Weights of a small mixture-of-experts language model, trained from scratch on English Wikipedia.
Size: 13 layers, width 256, 46M parameters.
Experts: 32 experts in each of 13 layers, 96 ReGLU neurons an expert, 4 picks a token, a softmax router, a shared expert of 128 neurons.
Training: a variant of SOAP for the experts, 308M tokens, 8451 steps.
Below are experts of layer 5 (counted from 0) of a mixture-of-experts language model. Rows are named router (the router's row for the expert), gate (a neuron's input weights, with its number), up (a neuron's input weights, with its number), down (a neuron's output weights, with its number) and show model dimensions 0-31. Each number is 128 + 32 x the weight over its row's rms, rounded and kept within 0 to 255. Numbers have three digits each.
After each expert's rows: "comes before" lists some tokens at least twice as common just after its tokens as in all text; "comes after" lists some tokens at least twice as common just before its tokens as in all text. This comes from a sample of Wikipedia text that the model never trained on. Tokens count by the router's weight.

# expert 4
router:056148084125160124122141097194128118159160101157138178135081113157079137128083097087163099084144
gate0:093100094127152114139105103109156123148117104103153141075116079155082103122067100122179085061182
up0:096137176134164112075189097199151110113170072122212195119086118158139149126117087114165103164150
down0:118107092118142117165097170163101152082095183080145079074152084096101174146190148185092167152113
gate1:060140092162169096154130080111112123166149115082174163113109137159081140100093092084156090057149
up1:045082090138154112130110073084127151098120178060102129088156123172132113135172159128185163142147
down1:110104087059111151144162186144143113039119109121114150194111161178148120137144117084072136070092
gate2:111130137102163134162109135147105141163138084120166170156151079150081164127091117144148095098152
up2:104155086109148174107078106146133119178084084130187168167128090156117181090087092109160113071162
down2:143155102064109111124102133103129104154176075091169096099176145158085119139125166071152146093130
gate3:087147158164160101142084152130111162144129093122117135139114123134095175117103108182189113082140
up3:102168157106090130106170067119101130108129171123100097113113129089125083170116111129115155155151
down3:102092158178150099121155075156088147122179122110159138139100114123170170177134109154104122087118
gate4:175186105141151128112142107150122111146164109180151162155098087169086158114111128154186077127154
up4:177100135159121146129167159152170102162145114189181129182137148084103128098151114174134139155117
down4:110086077170184143147168126133130111136129146116142113148132087087136088162135182207115080156116
comes before: "1", "2", " the", "3", "4", "†"
comes after: " |", " of", " in", "|", ":", " on"

# expert 9
router:047144143164180144130139125145129167149141105128148204187130131155090145128089080160156104105150
gate0:180172118154151184098151090149110123158102144157169152158107105142102151095093076104167097145165
up0:128085168093131157147221147078134187140161058129108095139153175098153112131145170047077134089114
down0:159077092130078155158145090107132166164164173156109131110107170142151157105083086081165164168097
gate1:111141085167157154155157166152136125138131132156183119192115123142139189105091106107162087093133
up1:108090121129127108105178185142154100110127147156109112143148118076153133170173166124147154208073
down1:136151125137201136133149118099097104106178098114156156044099092168182088133153095072122100157107
gate2:103146112161165113114119134135131049157168147120164121127145085172098141110099123137127096117134
up2:194119117172124165105179139163122152126152179142090156157130143145119167164106109165119141091115
down2:118083106157143122097131163057125153197193132177109171127073159146163091110109111108107102138111
gate3:130142141058080176126196167161126049164164090131108170131134115152132116085110085130155102107162
up3:143173118114130126128059166118152134169107132111097154176102126199112147080098088161141098169162
down3:103165149141150126113126098144085082108116109140210129164102101137171146093163065113108095159069
gate4:113176149142162123182122081112106090173134167089165105164125055146112147080096106110141073104168
up4:191138147141103122102132145194077110128131182127141091107169080133167108140127129143117152161126
down4:150155161108094097133180144136109101174114089154097089164163087138171144127139057142115138164124
comes before: "1", "2", "0", "9", "3", "8"
comes after: " ", " |", "1", "2", "|", " ("

# expert 2
router:087153107169161129100126107190064130170163129129140178139131089156089132104096086089161095073132
gate0:085131103121145101107169131100178102155165129113167123144121125134074175165105102133158121101129
up0:169128122143123175094131145163128085128073148164097167124177111107159112139113139079120115148138
down0:151173160155153134108145171148101091107106109139163169153123138115132106104087141184141121121160
gate1:105180135075121159078175187122126086160170128124163149156114094183077175090088110118121122092181
up1:171117102166169073134173167125167149090158163180123174099097112154108082117106099149121129124174
down1:147097156178083139157151090151155130123124132111173167138159106151132152150140125123113166074147
gate2:098144110108133153085170099126135134176169095165145164119124095125077177143108085141145075093135
up2:155121185105160112144184130141179098098151166144153110140153180139080104146094143100154164117129
down2:041161086158192131146132099119145221151152153122089132146129131143118141186142113171146134113130
gate3:148200104148129148141146105124164114140157127192204145186107075124126189127148066098155085085154
up3:159116120154132075106093191150127099079148128136078078092154105115134124149169140142094178129146
down3:106151054122110139137170123106151142106136150126114149114053108175089150159099086109139138139178
gate4:138124149132152151146131127143119120160124078179151144196162128152092123106135105168141068136168
up4:133178143117139159088156193103099093109190178132103119083118166085127133142111152096117116056142
down4:162141184149101052148097068100147059143114154151133126132135136118131097081104143167093100089154
comes before: " of", "s", ":", "ed", " in", "ing"
comes after: " the", " a", "-", " was", " The", " his"

# expert 7
router:003120122175173166123135093163128135148142117130152176178100098135092144109082120113162043089150
gate0:102123127129145105135112147122120138179181074148146111129125138180099141123085096111171105092203
up0:136165109128134159152190127081076155124152143120109140142112106179105161067164172127103087123105
down0:097124123146157158100186123162101114151144091160095127171172133072115182105070072134155091135150
gate1:200154163172170153098187108136123119147171134172161145163156145181116133087105093102174105148155
up1:081084114096110116180075149074155092109100153153096108082181134086069111167166174146059118084144
down1:133142146147101101117151093157217141111160143079152132168130148111170107124115176120142137119125
gate2:150203173113120110124099197133131090191159086130164120136087167156069197115073054135166148088134
up2:161135148126161123034132137136146118128157150177126159070125140153139165173136076102176114088138
down2:113106103117170079124159125079152123129122167129172113134100135052180137132121128139109104135098
gate3:162146172145146124122173137147161116130156083132140148110094117164112158099117120147161134143168
up3:136084094046124157183104137094113103147123110181122146113143141057139125121175107152124137154138
down3:108129121099124133204121099107100119151046111104176110115171202093110130175128141130068110137114
gate4:087151168136158168103130118087141148157178105179159178183147106113124160114079104172148138122125
up4:165171175094118130145106094152060132131091122058108117143119164194110161139138050088130093086173
down4:113094130079145189111170144139149131161084121105177167103119138163092150159130146118136122150120
comes before: "\n", " ", "|", "-", " The", " In"
comes after: "\n", ")", "3", "4", "5", "6"

# expert 10
router:047140122154160143100131131187100106164151106147157179158104087152090156098089099114164085059160
gate0:100128180120142129110136143170123109160191108150131178167123120129075119148118069103164131104105
up0:119088126088088125135128164129063155109136138160110114103177127162184123093168120186073107154155
down0:111106156125052099142157099175161153152130067190180134189129099109124147125145094135136146122161
gate1:090161135105153142127168118184179094175218134104160120130106111187093152150083117154158101109147
up1:174077109118125160113117144133170131111156154139089075109102095129185118116186161101068103137129
down1:126113106107153120172155106150108130116153130085127083122146110138137112147124173126125106088115
gate2:108137188112177116154147154097137136131172105161182167142117144168110149120063129108115103077178
up2:103077105075104116110117136064172159171116149149150164179120146109111121085174084156071156087143
down2:118053162094092133133106183146090133127182127133108151109141128121125180172145113181075174127104
gate3:145101200126161185150138093159097089169123113086132175095133174154088159141110075127124142163185
up3:146099181136095165189125125117054155096111114054099128109159104139146101133134158143116140139092
down3:140105160077130096172100170082104136150144136101125095101149145089182119112121146152102144121079
gate4:150167103130154161082124140118126078154125068174163171136116123180131187119129111112134134098149
up4:103127123132154087188112165066128152110158108137128175125114116117124091108087168158156172121091
down4:146141144122135157099153134126127130066117146136155141158120116098131098099187141143157111154184
comes before: "0", "9", "8", "7", "5", "6"
comes after: " ", "1", "0", "9", "2", "'"

# expert 29
router:036154104146167161110136125200112126163165111129155178169095071161086163105082100120172085084156
gate0:080092093165163092112097100092139087157176110099167167170093101133101163147088103161158099099181
up0:121097129139156118129084099072151137080120050097149128120141116026139116167146110131109118132151
down0:114096105103146167108086153161076079111160157137087093086175136156157097134090084087107175125181
gate1:108147168082153110147121081139083149170076100097156122158109140128114131112115108061174132110166
up1:106149087140092170111132092105169066110075142144055124099131122094149157143149107102076146157100
down1:148086150113114097090117173092101139101138141104145117133169137135197125154168142165108092144064
gate2:078085116143160137103164074112161111176169074098168155165145089100147163099083155176175155146101
up2:150193092197098136105139122101146134134052135071086121132183160154171112082134160152170135120166
down2:152137091134125135084180076133132134088004102105136137123093157123149096203148124225173090149122
gate3:050100135136173077185058092103090163133157037128157138151104085168133143127119087152151118121221
up3:111166104143149106147118217155141088137134160096137091110152151084118126108093103124120081126154
down3:157127160150124145062113157114150130118100075110128076068112075057090096108142190129145085144068
gate4:085121115130119123073217113120128095118142093142138157113069105178156156118108132134167106082168
up4:089083107112173166160111112137133150189138073211113112145120167136100139087136130098152139131111
down4:101163129135101105142172163131118107098156100118126164141103159132161090125093141164128098132139
comes before: " ", "==", " a", "===", " \"", " which"
comes after: "\n", "3", ")", "5", "4", "6"

# expert 20
router:041143116133159107118133109183096113167152104127163172166117085164096152111087088115169082081160
gate0:136156165154107172085228173144142129117115082082160160172085135115110141109090101117159104100162
up0:151090088081120125137094118162137113082070150116109140130110119106132119114184138130092122176094
down0:109127084128130106169115118134145150154124164158137119120170145111160113205178099110156150123066
gate1:154146137148159080112155113108137135181143189119123148139071125204088185135085126086141106146110
up1:112124184122110157089124090093181111129100074121140115183097202165080208164111093154124096137149
down1:131100121149123129137162175115142113142130140082091091180178144148058164121171167057086171131109
gate2:101145130139158106130126142113176151140117126155134155146117137179093121117094077134171119166181
up2:112178108135171107148104088161098126173110137121191150168120083115077145084114110182157101077168
down2:122113139163103084160095082152086161126125104073099124126155151153112176159155120082091119100128
gate3:151189128132139110126131169125160073156222082139135134171110118130110129104121089121155067104166
up3:094090071134156065152084126098125075154171111095164136068149119179100127108133117133173091145138
down3:112127103170066079117085116123059165111140086098098150105089156050149073131158148116042161058109
gate4:141137154131131097114118094149112123144155089174128176192088105111095156100128099151171135119162
up4:104120118146094190178113165050147107096130113091158121068088189166116122137177203124083082109138
down4:147146116094117130155140142106159159105184103125166113121130159096128134169063105158105128076170
comes before: " |", "0", ")", "–", ";", "7"
comes after: "2", "1", "9", "0", "8", " of"

# expert 18
router:000154145165166170114142122169110148152154124169145191156120111163084152125095079136160082082133
gate0:134167148127174129147123092175159141150102100115181160164144116136107173111090102100150108075166
up0:078122154143128112177127090138173087117145142103126112140112169127134107147138090167124104130156
down0:135160148150149135065128076153114170094154088088163126150085099107109119111168106142072111196077
gate1:146148162118165141158092132115178174141114101111146130190093154161151142076100077097153115051147
up1:088104114166114155143156121131121142113125130149180130178197125072200133138168172176136128072139
down1:146160098183116167123117134082154136116141128138108131137088152073085134173113136168126125168139
gate2:125166174121115119135159099136187101123200089178140179130146084105130164136086132076176121111143
up2:166152099152140057125111163142182125082178111121126145112196097163151147178158191156110107124109
down2:108117134134126157177111130165165105102088131104153137080152112140078193107129104180140157109171
gate3:129143165160119102142129153155119136134141137161163102142104057164093155125112134110144091114117
up3:149127135156138154118127193124100119115163089154106182130110124147140169108129098135115143100159
down3:151101115142142142117108130080090154132154090139120097152171107100142121127190210091072128182156
gate4:174171188112122117080156137133127135167142095150179177170069103144129135069074129123169117118176
up4:149140088149140123089134119124141063098045121081097138155109118073172093087156195153134110147101
down4:100117126127120065128131109136105120149082087166092111121089103145114196156133176125130090149150
comes before: "0", "9", "8", " |", "7", "5"
comes after: " ", "1", "2", "9", "–", "3"

# expert 27
router:058145111126157109110125131177116105163151103130163176161100096164082164099089096106168083071166
gate0:081103162092156149110146097186128123152104151115174149142134150166060143142117140113128140100173
up0:145166125113117147127069144138169160105082176111139093099104138091123093160133078174078107159111
down0:122108094099120155152089142079159121135099080149061142114098127134113084157138128089113183122141
gate1:112182126098169110153154092191123111161165085133144152162110084118120136149103084147151109155157
up1:099117120183163182086152052118123151167151105117155082169127108139093195149129103098161057115128
down1:177197081156075120130176162128167098115107172168134117145122189160112150133076123116160115089137
gate2:119133189105143147098141166108099088151096126131159130130107142107123126083062149107150088094159
up2:124147149136148151128134162188160153086212136195163160158131088103142165148104110159129128153168
down2:135111158137101149113142142086142105126097175097118115162197122106146102150148120080159128148152
gate3:095175154134161125119117127157131120165173120209163120151019087166126140099100122107178137080131
up3:096133122146133126086134165157155067180155121157125139150116069179107163101141125156149097103126
down3:139121107105131139117108075118112124094131141158116180117072141130078164163116101087178145058146
gate4:085188116122172123138133084204127126168203130105116158179143098148117127123078114126155057147142
up4:157089136118089095143118129134170147127164196135081084092092139136135081165154144112098152153107
down4:135176195116155101057202158169141055146114157134112156158160082066130109099125160187179113092154
comes before: "9", "0", "\n", "8", "5", "6"
comes after: " ", " (", "|", " =", " well", " such"